config = dict(
    n_layer=8,
    d_expert=128,
    d_shared_expert=128,
    moe_layers=[0, 1, 2, 3, 4, 5, 6, 7],
    balance_loss=0.00716,
    router_bias=True,
    lr_router=0.00201,
    norm_eps=1e-05,
    tie_embeddings=True,
    lr=0.0151,
    steps=2035,
)
Below are experts of layer 3 (counted from 0) of a mixture-of-experts language model. Rows are named router (the router's row for the expert), gate (a neuron's input weights, with its number), up (a neuron's input weights, with its number) and show model dimensions 0-95. Each number is 128 + 24 x the weight over its row's rms, rounded and kept within 0 to 255. Numbers have three digits each.
After each expert's rows: a language model's description of what the expert responds to. This comes from a sample of Wikipedia text that the model never trained on.

# expert 4
router:115118130123143141111170140123117136101143140164136129128077102103121142111083137131177095126125095130092128128128162126110141111162125148097134129160109116136096128131124145160113124099159129150100101116070113108104170105155115163129193128106130115112152097096108129143136132124141121115
gate0:139117105164129084126106137102100131125154140147152137097158104150103100185118130094169161149098124179119082133109146094151084129112100094123133129086134143124139172138064156107125093077111125107112113154115143163099122143142151113127100177129110127106113108127141102160125128144165143136
up0:150117127133156151137123111110110092136196192135143123129151112129134108136122140140132142156131096106084144127146120129156139136139120147115123095106063127101111149101080120149141168111105154123079166120127132149105112127141143137112118122145177112095133127088120112151148121146134093146
gate1:153105102094067102086138125130100097143086101147140174123138109104138129179088087099188146120135110079169137146126101102136113135151127160166138117107107062121135105107115158143104135141126102158133132141071135149132106118146141123133158125151097152134131114110139151125102111109141110114
up1:137119133093100136139119120135157122096109073118155125136122137148116135092088149161104114157104098117123158120154109088123114140122108135099159136095109110095071071095089112148139169079157108125143132151144143107170127121175136130128138127118145155162121130182171153124148098143147137132
gate2:142155171161086154169116123145154100104139110142146126093130111109143130111138055123148137128120112118077136154098133115122116154100117146115152168117131156149096138151141159118122126114126150137070109120146142154064174116116178120110113109161085126146126134129075122149160129090139126127
up2:156167152154094133169093133144163112099156142155176144117144091134131113100124104123134150144131098131098116139164167129138172139114105168137172168139115122157102165131177128136083144091094150086092108121096133135115172099134151129086103129138109170141124093120077114118148147062117097086
gate3:150073148106152117131077076119112148107128145145135107123178099155148185135135076149117102123166153163077106125102133116119138096122119123115116143145124107133104099150109138105080134133143090087101114115161146125119155107118146152094169148157122136123056119083103119106124116079132136095
up3:130130110136134146138100113131102158104125157126128152156167115103146158140132105147133111119163104166130114121146098072169110121111132104103078095130170129132113130172120190155109125127097056119104089151146154132125122120153116140106134179118120116112085133149103162150117128126128110079
gate4:128075153121111113178129135096109115111132130128172165129098133132145164137104092119135096146129133107105136107125140113111176149135097143154102129093177118112103123138121089121109120146139144101123122134148138108088153094177093127100159121110080113146146136066108116147118111110168192122
up4:119115126092137134087132155137156182117109126114093121134158135088116115062148161152117137098104124125138112103136108123133101098121115135069178130130116119194171129158113136157145140070098121132133112154149152126125128161161137112132132133105168146130123161142149105107103130128127073121
gate5:124147149125118094112168105108140083107121112122090114124115114111115101127103145164136127136093140135175130167138137127143076105089136157151145140157141115121092161152124141115186093108082137149078159138160150160139132116126136154127094114150112131162124114100124116154130128102131073132
up5:140177155105136127138155139083123108126101140117111117128149137126123084093123116143144124104118110121105148125089107142148066099151112119136126158120145139114127080075095122145094126099136126133048108127156094098121151135144190113150136159129147103098131144146139081140148137107157101132
gate6:096161150114164120084107067144137155133092142113177123134166125136104131123102075149111124119134110156122129113124130172135113109078114128096156092131103185135083104130158107123141157129146120135127114113133122142135143101158121135101132136152113124106113088123102109128168152148144140125
up6:094129117144148116116156112095133128109143142119113117155139121117089136141102121140121098141154098128100125133121126149081136130142135134103148112132168097154195127103076122138130116156174074155131120174135138183132165116144171139121158097122151143131105119093111136143141124112157167136
gate7:109126137137148160097120096143113160124169120149137129129129131161101142129102131139088126138129159118138114108097092092124129177115135129129115084106135164130148143200107126119131138126130126106142113123100155137165118133137116127106142176148138115141169136193130097099096107119065156128
up7:115114121129175147164124112137108165137152152149123104095174127147060135129142108130117115150145129180158138118125099148096145141082131119153141095116155167102155146165123137129105114108137127122167120083111152123167138125126138136146093141145097092118152076170113101103088107133062128117
It responds to: First piece of a longer word split into fragments, often a Latin prefix like re, un, per, inter, or persp, behavi.

# expert 10
router:133172096112108096118164097130141159094109150136122094143110086185111113157114132109123112115114095150148166112092136140163183131141120120135167121143147135119141146078136113080131144132132080143155145131124087115114123116169169124139107141128148119114148168146179112122080135124121116133
gate0:110164095104122140109124106117161086132129109099122101110107146127151111151081132104131102157137128139181135151113143113100131127081161117132105133111139151144119170110110097173128122164146141153146139118139124083105135089099131136144123114127151127135115136126086125135152082120152133123
up0:086110120176152092155114127187130154140142110145171123150146090135120164134159121093102087148121122186118118080116141130121132120158096148153159175080136112119140134120139146087126100104151172091107131095148128134107095136163140138105161168097129128113108137173156112113114118097119137121
gate1:174127161072115162134107140113123129097150133128092166096170123168100115156128180118116117057169094113120156133147132100146138141102171108142133122106123115141149113139100105091139150117168105130112099111139119108148164140142174153153165146155101141142087131136104088103140139117134129140
up1:133111144053111185132128134158149167137142131087091120151171145145121136094108129112125127114133128115146113121130123108173120112181161143110121089109135143140089099124135154092129103128087129147126154111140106138162131136122147141140138121144134129104129169120083061143142151104093109117
gate2:155137074118143159098112116138116152139160117100132096127153133106092152164116143121082147140166103121159107148152100107152152135141123118117146123135097123124118101134108120113145115165140148093160118088110136125114139156163159092128103171099127111165152119158135133090152124162107126150
up2:102146153164126143158134097165132147076126104167131148126083137164142100105120137114150141132120118142117141125115144156108117102103105130132146127144166160154115142137122112097113106137120148110130166166141144157130117118140160143156151156135128102132158120122093144136143105113120131133
gate3:113148158112158117114147089187119140136143152116142116149143128126126094097123155120135175143085128131121122167084110149132134129110133168109102154122083110154122133105104137130152148079114120162123096173142101136152157145094162132096088108105163096149148131181083097153126139132150132119
up3:147116118109096140175127157125120130139097141119117121094125131134086076137085115154125144112137131132154106092115137144087133147135124100135144094162090109118158150129154137132063100117132124093095096159153112133086117099161135146125116134158144190123091126144099100122132111132150159088
gate4:144110135161141137079134136149143111117145142114133115151144141177161125117108103116099099118125137132131134125084126118121141130176164164107138113065181102140088106130172166161156183125154123124180084130127126094153092148161136128151087090138142125110150103124142119149101121090167087116
up4:093099149067084143096117178109088116118113144148179112187091104137131133150136112127106121126149121138151187096176107102144151122165116075121116124098122151145120149098117159110133113151155152118139112129158089161158160110119119127137149144072134159105182141137129126142113119077122123169
gate5:151121114156145133132145151135101092093134130167155117132117138148124129112108116125113137132127186123078119091134143130134144166144129109155094134116090140119106131163136125097172117125109166119143146153125189102121128089168118171066138145122117167119093123148119139111116132086106177123
up5:111107118133142154105122151115130133153112084112137116081128116101097136124091147101151139149118085127168153152100122147121124124099134161108151176151129113104143127124111147100115096146136094120072159153124118162140129129127103134168068139145114160137119128088120122152138151126169100147
gate6:103109123099135094153118144149120131158130138095145159101123144127146143124119127103107111142133115146134164102130098139151165101095171181154123078101091100120113147102146114158164127159156162126168099136114121136147142124136130140148179152141150128108112124140130100082147087107161163132
up6:114118125114135100167091118142125146132173150095126114133147132120122130114103108113140103077120143124144142093151138107132176135117147130138123123095109102162111097121145120159129130184132149132148149116124153095139171119143141130161139131110145144138111136118127145079132103106124115135
gate7:122134112121125126133155129164108107110188155083098128151177132129141103139116140169149143130149126091091103143144101104127163140158155133173175108123146089114141137133157156149141140164143104145152125124139138111116116105140158090164118135137132122128108187149170153140157124167121156101
up7:139145144127134100159114112139135101157152158101089075121103101133146134094109173127096115098100099074085147116153111134122147124125139129116131186117210110115127138143153146127153111128115117119117128130093124153153124134162102152147129103087124110152106137168161109136160115138145153118
It responds to: The word of and title words inside names of institutions, awards and orders, such as National Library of, College of, Best, New.

# expert 9
router:140088134168145191088099140142132116136117188122164126111157128180122139158108133120115143143150141109164114138105150143124167098124127121139118118105158135084110108062162118116131093159143125130112155139117120116150104082160113130111096107186131128141136112140139135150117139120150088137
gate2:149156117124124142121082145111131141152093162111127136074153136139125154123121122128167101191130155108167156142172124122137112133091156112128101087140143111154109138145113118129136137189111136146124068125154148136147113077162156126134170112130085116108103096093102140130105138088095090171
up2:147156085139128114155079141129138119143126126154133176084161115127108142132120134139144129158131125107164152165143104115132126112120181126106130126098115132160123112132099093119136113140139128142139145125152151123149109062155141164108135076128109114118138144101147133117078170120088107138
gate3:126096084139127122095136114145153103136133118177167119151103148111135132109088103134137096182131136147153126151108108084124144157115149140153130127182114157151119115107124097119128126135139123144155129095154087144115139121156109125124144138145122114168116155096117082130114095122121111107
up3:171155155132095143138126104143135136079169125113120122129159125137132114116160114116130148113091135108125180135154114124149120113153123091142110129097146146094097167142147117124133157134111150129104112153111177118146080135090143174131131136080104093119145083147145153122161149141101160083
gate4:166100110125126076156135138126129120132144108154117094106115158158106120094111123115121097095092136121109112125126124147128147105118154120146088127165131124125115141102108103121121121170142127118149139124158100175188099131156128102155086107087126131123111129138123120144138096104128148149
up4:154121117132169158070148128144149164136124112132154042155135098143121163133119116108144167111154138116106137118111139102126131106141168147094138147089132138076107162122140113187142120100116106104100153112139124123139112157125133094112100179101149153141112133130153171094145113153087143129
gate5:109138174144126141147158084109169133122138137115154144131115145136138110140157151124143120101146131112159157129111122155148138119092120135134117080091078138112092095101110140120137085103125115159099100091118130110153105116130077122138139136117098172156148122125135147171141160103126115093
up5:117167138157114131112151130123133090156143179127086127100124115112174122120151166119109162128140137132149095131145141154108153080129083138111163176109116117128108087136092077100123075129139120156108153143134171138121146095160088141112092122120154168139144130112120139119151156130140128123
gate6:120098175119136125136107144136116168174168125123141119118100150174111112143153091134143102161121113133123126087156130141091164139160136114104142108116115125105132079158173166137116088120133171139124131104160115116141099087112169167123130094092168152117094144112114102146131143171121129096
up6:192169152113112100149093106070153086097059151156108103105079139077154132111116104148113130127144172099087120126127126146125138168131131109117116135090151124134156141110085142167110151140116114063138121147096116141136159155155153109155140151124132142118148105131113204145123121111133112093
gate7:119106148165129125148166131149139068109156155151114132148135095143101140149133116159159113126154163143138073145140164130166175135101098099143103123087151144108146135098168136149115121108123142133124116117170123112146145121130102105118112121104086164139118111114094156118142124079094134171
up7:129097143062107117175102144081104126144108123129129142138141169130136129090154120122109093139146109137122134116080108144147163091124134137108111161123091123104163131100169114150144118112139141134132129139149116101105144133148111133131125153107069147173112083081157108075119127111128127147
gate8:117122164153140127113122138131135127123083127104084122172146104163115136098105123159067119141110130101144131094107112155129092092164084133131155137150117125098060178119157073085112133120147155125136110089120139147131148119142144089115130115106120139182152145152116111111101146137171117132
up8:103142125101084119172154196158112130132107171145118177153152129113128113152121146127135127114105174133104112108132125149127141137134168154142143118117103150102131127154124081149098116166108105103108173132162112109112151093120153124065105151163111105121151095116080179119111136153124123181
gate9:114088116094084163118109121122144188133159095096132177177147126137164123108143104092101080108101116107114127133135115167131149155110112152101106156148117154149116118121130135142149142140100142196147115111143070148155132121102109149141092108120093168125148143083138129093144127099123143152
up9:141123086118107150112130140170171155147122121119103151154168113109151141118091086096102104095100170139093096089129116180135124139095153142095116062102103147121096096137133123121152106172141121152130126171102128139110133113144152161102131107142093141142092146090139124112116126104132160140
It responds to: Quantifiers, determiners and common nouns after the/a in prose, such as other, this, all, many, ways, time.

# expert 22
router:127174113152103126138111129139117096112189115117121138140121162127129120132116126159128106100102094103150112156133140149117101108081137168139119137118116172105171133094150146164115162092144141122082098111128101115130087176157152115131154163116088110186138158114086135145158108137132108110
gate2:144102137152096157121169112143106085152134129135132144078118113130104155113123100098111067141142115133144157129115104155152170109107131120132122145084152147155163106116159147122118137150131099160102120136114109141137107123150150099165095111133150105186139108137170123139114118110170159160
up2:130115090135109108123143125119123124152117126088128158046109095103112142128132058110130086108101148119133118142119146151130163110114103116137134119089162151173138127136132128132164136160083141148099153143124107115143107142122163118187117140138162132143141087133122075136155129114107148165
gate3:109143130121132141141143150142103189078130158091115097103163112142166144144117133124143125100090168127146169123158127154155113097082135172115154139135115121122124102131109161138134141158117106179134109137138136131138129126157113136087131134102093162093124194123126145093124119131151116162
up3:135130133149128115107149102141157066175128116189128140139107124142103142120152093110100154144161128100115080143094119115123121132139155087155085113124146119120140133118146097120143120101163153082133139118129131128119173115111159117149150134152149099110134075140145134167115161126116152087
gate4:158127130127125151160156158115128121090121101146159146076153075166095097128099116189120131114141158100143173123149162103145126125130095151125147151118126174109118096112145153171140124107177163087154110165134139072124124121140126128125144097117140127133122156108136134101163152098137073109
up4:120162166154123139188102114157127137118093124130119109161137133180165095096131151118147178148118151086127138158132139100133080111127093115127108126135115174118098135091165124122148136149181108129128175133143106109103159106153124173179122104095137102163121140134144098112093103126144134114
gate5:102146148157096101108125119139123129120081140141102135146134162098113128155106073131135153126138075092152115181143092154161156123152117112105174149110087125101190115184109135131141129105095160078107080156122137142144136162124134125136112135190120164113141134133159114134125111130163137098
up5:134122119114194149146148121125136117128130138111131098124138113156140090114147119117139157133114136164115124109098173109116114140121150149128057136133154136155056156082096134107104171152117124161122164107095125112125115101154118143119112128088159146158106160146114143148137151140142123123
gate6:105124118084104136123130122127142130103152130167148149140133120144131133107136127134094125086108174135076141132159159158114114103138148110137146109170140102115111080159125159149167150101145180128090133139114093135169148133120132135125125138136139136143143158098124116148144152123109111154
up6:131115120135109088156138129122127145126143166087145076115123107141128126135093143115143106149137074089195137142148118106161140123137149109111121127103139117148144155116100110088123142198115139135114121127139164163079139137122094162110138108089129117100130121115106137141088117150152135124
gate7:147186098135126165140090138125128131151155121094085153149143146150096144102128150081091133133126088131135124122158146106163151113139126120169103105134103122146114150114093149164130112098147139104106150135141143146058117121149140120097147108137105103136153096089095126136114107145132126143
up7:144173130165094160124156136141116170168179119101118137104100111142106116132140113153152141125149097126133148101142115123156132127121104160110094097134153088121147163096107148157155123151087121126130150132169141123127138105117141110108118103133098109133164093123091171118134119135152132140
gate8:113109114149079136158141148080084077174131142092116169127091134121147165110127113123171092134123184123091116163122164107126107128085124108131096161114123121153118118133085156150123128151135149103137149098173152119107123104129138158114147081190086155096138079126133107135097155118092137134
up8:122149123109126121112127111143160134084137123129136140123119151109122115144080150122084135150187109140153127100169096133129154136152119190120123075098156133105139161118103121123131121084127136087097108105083116146202106124104127116134139154118164150129127151134167148146139121091119142113
gate9:153167144118117118143139111104163128108082120155103140137118130191129118129128139121121158119124115132147126135125152113129120122129088157155156117115150110148129115147138109128132147119100148153068129111128084162128154135108137108129148114104102119119155137132162111133064129139109106148
up9:105168159146116131154116093114169129126124124173063125159083130187159094143134126149108140107081141118128140129118139094162114100136117152134156150104141087140132115147109140118123092092124148172124143103106097140100148142111140096166122152122103148141163106127150107151104123139101090133
It responds to: Later digits inside multi-digit numbers, above all the final digits of years, like 199|1, 19|68, and coordinates.

# expert 18
router:097120136104130127099150119136123076121121137140145108142150093123130102142127163103128138144120122147131120126158154153118100129143161113148146122131137107113131131142145129137133118120102093147061096140103124147115076176174111162115138129092149164119130082111126122111091129132127108101
gate0:099100130123120174138139144114108135143133149127120109118134164145136123146106131105153123154100146124180129084107157117106157121128148123130094109141106135117109090102146149161165142112110103161101152133157116120159113127129138164131193133108134162100116110080114122122099122098130116122
up0:132131098159147129095095135099132152088097145111129188111082142166123127114145135135108180113159089120099144160161115176107103163144118111112093104087122124152165138120112149115098107120134135116156108147104139097098147150113100092129102128141115124119170147142113136150177087152137153105
gate1:113071135176094137113141121107095136112140131092146146072141095096178147149127131154126137141149118127157160103154098122109154179126148130167144077116136131106135129116126122096100154134171152116117125129127122114153101132139159101113120132092108172103123104127139145146122112129128139166
up1:141132068090154095168130118134117146130130164138168075151113171140089132129121149107148134130147121092097128172127155151144120103139108132167093167141136117134121105137096132175170116116075140144155140140123145112113192145153140146090122155128164105152140103147161111094121109138100151113
gate2:137128170113088138127137096147055137105150119132111189132141146131123082155125084123105127093156143126116113127121124152098100133100141165098125093133174165110101142174102117112110123102154104145120100136090123093113134082125122143132106163083149103119091118161129124114106103158151105116
up2:109102088160183099136129099135141165104122116119125074143083152126141155099126133106144133166107099111116140136144141120138135115133137119141075149145096114152163130086140128114186108127131143142126142106134091173141126158153110086115122093166113112093159180136117153107156147122136134132
gate3:118197103087099105099077132151121123152142138138137125116105152127125132124117077138130121090106163100153143155095151092162111132152142130120117112097114126116125170118126153147109169112130064134111117125141109096097120155089130102112124172109100137095075131114125110122136131148121114111
up3:113118119079152117127121100176113116106161144085138098137102109126116133155147136151137145133113105095140131148133098111150136132110124147078122111135113110110102130074162127154095150135081131121153129102094134110121172100119116101155097133107159124129107126123131118136121084125130086112
gate4:122102169146150141102103086161083147109102133123177155150093141124132126140155143136149077142128142123174072151127125160134125122134162142112107140114108130114086131127140125134116145126142078126111091129131093128154121157123106184127123156126135141109114126120116153137109100094163124139
up4:131158121108115179118115156141122122124130113164105140133105146098078086147137113147116128152114141154120171189157131146132132138125150130113125114138117141093123105130117117113100176115095094111122114151142110127126156130131152143117066105169118165098151126097156178122122098115122117100
gate5:160163186125111130136068158115073154121119148139090122109146135122084122118137091107108118139112158107140122129115138089123154133094135118154130112096153131115123096097148119111155151147122085089123137103119106136130127148153153123147140139130153113160148111141109112137165138116124139135
up5:145136159116124166131105160115104143111128123162100125144134135120085125105161089150100106148120171129121169135113168138101146176078132123169129096151112112144123102143140158109157142134125127076141162143136096141148128164119166103134126156157143135124130103155077119105151161114117168123
gate6:163118138114071130129144100095113125104096127167140095101115124113166174122108113118088144149088166112141140119131111087131112101155143139128101152143115109137070146114118115092131142134130177138091114133160096147133171182109129118118138147120179160117144085129124123109128126121126141169
up6:122118153136141152112109143151145145145106139161142097093119132159144104102111143142116110108090125076125112101120114125133088087112158148084153147141148132147097148187119137118104143132094103107064125099144106111122115115129127155114146152125130106128134105117131144137113097138146117101
gate7:098166165093147105129125122098111118151101133114157170130185130154123104122157126118108148153135124086104080101119163098115132130127133124110105157146123089113132123118126172154114122115148083201107098146112123155132097124152145112126099114096167154094126139129126138117129154105138159138
up7:119091118139144099103172148184109111152120122145091136109087132107090144148123120124100171142156104151149162131105125150094146126143132147109086148140144117176172136152157105103118101175145111129174117118135124098100134120138099132127107163157125086151153109151132151126082080122138123110
It responds to: Latinate abstract nouns and word stems such as political, position, development, ordin-, commun-, often within longer words.

# expert 19
router:144134107154169153109094133085139151098166128179140110106119086166084148138086120127152078107119155122100110121142143139115120111144117115120137132142176171121105115074131093135154097126117114121136122098123138088112135076082143117134132117108140127107122117094134137076139162123130168141
gate2:154109114100110134115124150148136113152095113116124105124114124082113130106144133128144126123138112122150109137153109155112102130109141122152120143127141147126113126094152119119139157123106121139151133103153115136128099131131173145118120095137157137112084155122116126110126152129160125180
up2:097105149151147149164133114092118128109122138123143170143143076176127102125131127154125154125129160143105175145100163157125142114122130102128109080125135145159127104151108154123138132129134139135105125140125130108146170130141086129152122152065080118171166121155115134149145119132111140091
gate3:116139086129137170142173082141171126120157146130115120124103099140114131151104130119124115128109098148103100140131180109165168087136148177121142119122158086085147163107131137124111145149138144146162093197144114156108191123130133112133121127140131075104140100099091118120136167116087138148
up3:150151079126136151142139094147160130106164146138145145121125102157119139128132137115106132161123109115121057133131179112150158078138146129147149110158126068108131110114115132142151119160123137101163089163134137132115128119128184171132132091133118090098109131150107150091138129143096125145
gate4:095156148102128099138134139174108131119123140095125161162118142148140148116156123176149101141165118110149113135116142132105140128129129178147090149151097112196152160090146155140129170150130117164092091155126145135150125155141172129093147141125114145114118147098119151169130096148117074143
up4:120141120175103162158128103098127126181136124149150114135145112115127147140116122090119149095086122156110151135107108112131104104165134080148171140102128138070101125138125109119123122102169135088119155111120114148135115137108122157127121112118139125139134119118139113092132131103159208117
gate5:123108093158114117144100138138136139106133106118115144122143134133075134121079180155139068132102110158138085130130151124092136142111113147110111095152176112139118113142148091112151102121133117102129108152145110127159115138103152162160104161086125109137128116133106155109145141098137135153
up5:142146141126130143135131151135111111155135083099135095153153133120187098109088116145144148076134147118122145121153103184115088103159125114123152142089153148104134138151137117164156132135109093123159161086125127117130100075161105175144133101161119122135102132115105101168077099132085117120
gate6:114141124095143121139130105164135121125124111100130075132102183103125103106147123104139104129097171144133090134122123094151146135096144142140165151135172146114134115104104109137132173132104122128104132154096106153149143111116126118159131139130089132178191164129168156146112119140067145167
up6:120115153115141169094134162128169152142101116108139109120149083152149132193126129150112130140138137150173156105111158158144159137138094105096174133151118129150110138124148166157123124106110131113119100118119098076128143163154131132113127122171146120117114125132115124144154139085171117123
gate7:120097114140136139119103117123118160164111147132104107092088098116138127122126145129128132107128120130117112106161051153163180110124140135173100102128119156135104120080143168138121101128097104125134132136098105105137097121113190136144107110118121148143156141135140097154097130117121154102
up7:149142126143143149126161116138120149140099116164121105102151126087160107100180120079105131071133140115140136191146132132132145109111136125101143120074133161100089117100126109106123155171128102136107155151172131150121102146117160114110142145127137157123156150099129180137113116116146093154
gate8:170143089120141086113153139087139127146146126114133123112079089119176155098094115133139157097107139106125138155118122136113100123125107118132131107093166101081119102139141147145178109147156156113141156102114134141127142113121147105127116127150120141125115094093101133145149094149129115140
up8:179124108146147095115108125125136150205163171151126075155130087144137137142119122140114119144115126177128119131118133126128106136155114149139091100146178109095111167132117141129148100115127158164182131095077145106155105099130135113144123119131128141112123101133105157121093092123099140122
gate9:159132113145128173168136189120087153092122130098121153124112124102140119116130099112120156082137153146107167165105181148162139120095135179116145122146134131103130106142142124114111171129071098099126105146148145132158137174119131156118141125145142106164135128134150160126139134143134213139
up9:101096134142151071090169096113146110164134121130137095149117118143121129117128160125089128157119082116118117098125071127099129131104130114128143154115135149150110145134126163129155095116188169122173146123114088091131131120113134115158141161115112116144138112122109133164091100148130057094
It responds to: First digit of a number, mostly 1 or 2, in dates, scores, ages and table cells, such as 16–60, May 19, 2016.

# expert 5
router:136141110105110131123160137124113152118160170147116114113117153099102114120131138137153111116155135161120107095124139115137167110123083155120099104127142150165087155098118121114101147134108120109101116137117120095120142074105154121130140150127159146145129158154098194176134096135111118151
gate2:139140140151140112077150136146128145134151119154153126128135105139144164134143115175114117091143104085116117124086157154097070158162132148099124148095163166110139099135140149102134092101099174127120129137106145151125103107093098155130091132142127124117110159142153167155113149085108095129
up2:100172135160136116155160131168120150115154121134145088100149186134124107176107125148137120125119134117118146132124093155128156150129120153170127101154121160143130110116096114156133149107112085117083158162126102128120131133106092117115148111118129154190086075086113107093184105123146109131
gate3:123118127187092101111132135166122126122107144108157151141084101162125110086092148135130112155150093139145164119119068130125134131088067111104136177128133129133154121135108151116156114111076186105070155079137166089131155137164142127156159138143125139122144148116159140115054110170106122134
up3:126142165125128101122117155164116159142151154111136123084132183153108125112111168130140072139103107162134100156107126111161083149119136161133138150092094083147154121122133133170132126118150121099117117143165105120119092116120152143135128126138152133157104106124096134126168149132128162163
gate4:144132121148164111146121145133137163141134131167111112119103120144090124109132114133106137150198139108140131079094151094160112128147086111165162132114120112154127138205076128131107125127108144139115139133172146095130124083082104119144151121112164147123085137130084100131088174076163118103
up4:134126114141152099117143131128177159147144123102089155142122099152081117142159113114070158138185156098155118100067127097138125122179072094147166111114129150157118120170099087136082115121078136124141132100163121104117090148113116140159174125087154146137100181097087151169143149113183143125
gate5:126148164109133132144175107155120144109161122134147065119090132121141163105111118135132117119118167104138106129108142110152154146097119051144171079111171122185118084130100135123122129193109113107120142131135152126191123147112165128116105142130130138143123144121128110128138117145149099157
up5:113192147132156137163135119128098142129162151152130115146133121127157129112077135110143108054124122109128125147107107116147152138142117135084137076110145185103106096119146126121121164137173112128093104147130128132185158143101114154125099128111161143192125100148143131144157103121131133133
gate6:175128099127152152139150156132125172121184120144126126130138121131120103127121106108184143131128098094149109128094153129084124094131151116098110152130067084118119173110138089146105128085126150100134157119103110159144102141123156118160095091139143106111149135161095124135080081161151120135
up6:086127144088125121111112101101153114089104104143094123140127113114135170097153152114090133110166153160139139116157124115167089125120107148147113120123152151087138097139141130127166160160119171148116145100168160098128093169126130146112128129126142179153099121126118110140142176129132135128
gate7:164118128130128093134121141116117081158107137127137156105127177163135134107092135091125081170175118135111186155111111097160093101136136168151096148126143103135116117083112121111140190085125122096135161095109120106095075121152111179119066103130114143141154154153186137106113149123126136143
up7:185093116121127103137149107082150072152120136119119150091107112168123167093088131111131083138160125102108180138122113159152101128123144163141108145154159138130155139115102117127100167094107116105122164083097120144086085120173128171120084093115108107138153137130175113108111124108123118147
gate8:107118113140150147154123177136141164113159121083129106108164152074149174135087116080165148152112156084125156153086127109140118159127132132126104104145115126163117161123110187122093131141144093163092104137108161104090120137104187120140126122130130126115104081143115105102169128135136124151
up8:111128128145149164142112148123177179124159112070108122136172152110136140113099119101149122113095141108129142174084125144133139140118133142131110098150120129181123167128122180126101135132145107183099096123121148117088144141109172111116143119139114144137107095132128111128150124142135114151
gate9:139109129118118110111146129127138090109155122137104161164118096144113092113102099116092128167127128077135133101133078126109087122139137118119157149130084156079172096171139136135126140123127160153093114135147155150135081157132159111133100118135132145090157122092066074163109160145146143096
up9:084135130120150107155083101133149161124145136127138106147123135095120176172128119122118147093131126141132115150131157122151140138092132134150122114106186080182079137103140129112142134126120118098138116122076123101141142094121069133124140148112141111170083175134166208084152096114129129129
It responds to: Single digits inside numbers in tables, scores, dates and statistics, like 5-3, 2-0-07, COVID-1-9, 15,79-9.

# expert 11
router:132144134134136077145182103129101119110108074156120193118150138139154127088106118159169118126153172138105155116105089133102122106107140138150145148135128137108085125141131101114150155141159127179117129135164152149135096139139162139138177078118124142119138179116109126141118108160133121133
gate2:126142105129116130156118146126086123175121139111143107088143150103128159077105136118140143124117110134184145149090150114094124122122135131125175137150155159145098139097109132114132152068134119142133148138127164109110142112152141155133132120098174098125094145126127118127119102104126108125
up2:122138081145126129137120142125138122146135126101121132157113123164142115163137120151141110098165138143159092125116095134153136066110126132109131077200086161115116149151185136140128096195156119144107133137110124195145100124147082105153147156086125133172100135124155131078157122183132123118
gate3:166103113151146149128120163149134114193128135089137116104099127130155100099138124116156094131162141153106111137124125100088112142102082135168125156121147128113138170152135135146133132100128137154107109157200165096140111123112124130160067156144138055111077153140127117101148161150144140146
up3:163127147143109107149133148089071141126139139158158148119082129110125138130094099121139131157118175176129118110127115130123112190117125144131169128169102089133144101103115166137128093124161107081082149158144145103109129096132148094102147129172093083104095135087095122101126112125155153115
gate4:112122149147097145100148130101131139121096123130143100132097165138106133128160085167149081161142091134138131166102133113167150148155183084166127142099138136115144153108143140125106107134113126156135108154171160124141082118142077119155113139133153097151162152136150132109145134084094103180
up4:118062140135135097159136118132128138129104132103086111106106110086126131172152136112108117118130132102131121136136112119108121131138096086118120122166089128167102133105151115110149116128167079100118152123103069124144143149102124147090119116148164117102158130108139153126096147174089112114
gate5:129114162100136120136182162105151115132167140144144136113153131134150125106131107105101117153099149153133111108129114125124114098123122162171182100107125139135140122134144122119103144108166087119189108162121136081129099099136162089166090091114092097137152106084113090114108122123162138138
up5:162104110157113108118114078089108093119123124088108134141084127141116145154148113101167087113130097111150126164164141123108128150149142141131078162135135116096089162125100136111117129144105117146114141069136136160122160122121082163129141157157126120165105118153151116152110130108105144120
gate6:111122105102151101146125129161120053129124095094155155121114144127152140117129101112127097104150101135150097114100088164151108114094146154104170149077157109124125123127146149121103113117108113137142111140142094117163117127131121152154085161124090133147120183136137129142185152107140101123
up6:115137149122121129107102082163126132120103118146098119116121103141102126153143106150113168142116131086131149147148142130107185151156115110143144121128144082104132127154123138167117090134086167134126130124092114114154118158147102108120184162153107132145105100137079090091089157148112157092
gate7:109127126179154114104128128130126139137132181110145164115143135185130086123156124142132120122105156145162133158123121142114125115117097097127125092056121129110141148140120122100140125135147151132118158159160163127111156144109107091155136110145169104087126148075070117139159090088107148157
up7:131162146137133150110139154141140124121110113163124172070136150121122136137135085115121174131124161117167087070109120122111144145119145157163125092113134133109093165133164171128113113168090165110145115108126157158131186146094115112125131166133127090111119159100099114092162106091134156135
gate8:146136155122124101107135140103103126103120175132130124083177121139129132084113152100113156143066125082125105147106083143120160141153120124139112086123161095154144128152125131146132091104175118126102087119151137181167097094106118114122116129132120145139122131071105160147116100139156130139
up8:163142158088100119101161153097086147107109144154122113110166165156158142100084124131124110172111149092150148149111096100121154130140123118125090122114146133145130116130114122109172092129173146163141112143118153204136148099143148136118143125142099134123152123070126133130127102093147153148
gate9:164148156100123117184136139142154135113110136083138100151156125145144162088126146119123094150129137092148162146121091149121138085106141143122121109082147184134111105139166155122154147141166157162116078120138148151144120118149109098143175117087089129108119127126140155128141185160163098137
up9:089134110178135176066114128120140136121150175158128153092089124134108097088114114130138131103159105109121113163121130111103148150194133157148139155159123108109124173083126084186114086121075118104153140108121137095106123156150113127095105122081125115131097135114139083128148108158124126159
It responds to: Opening letter piece of a word or name split into pieces, mostly capitals like P, M, B, also lowercase, e.g. g-azetted, shot-g-uns.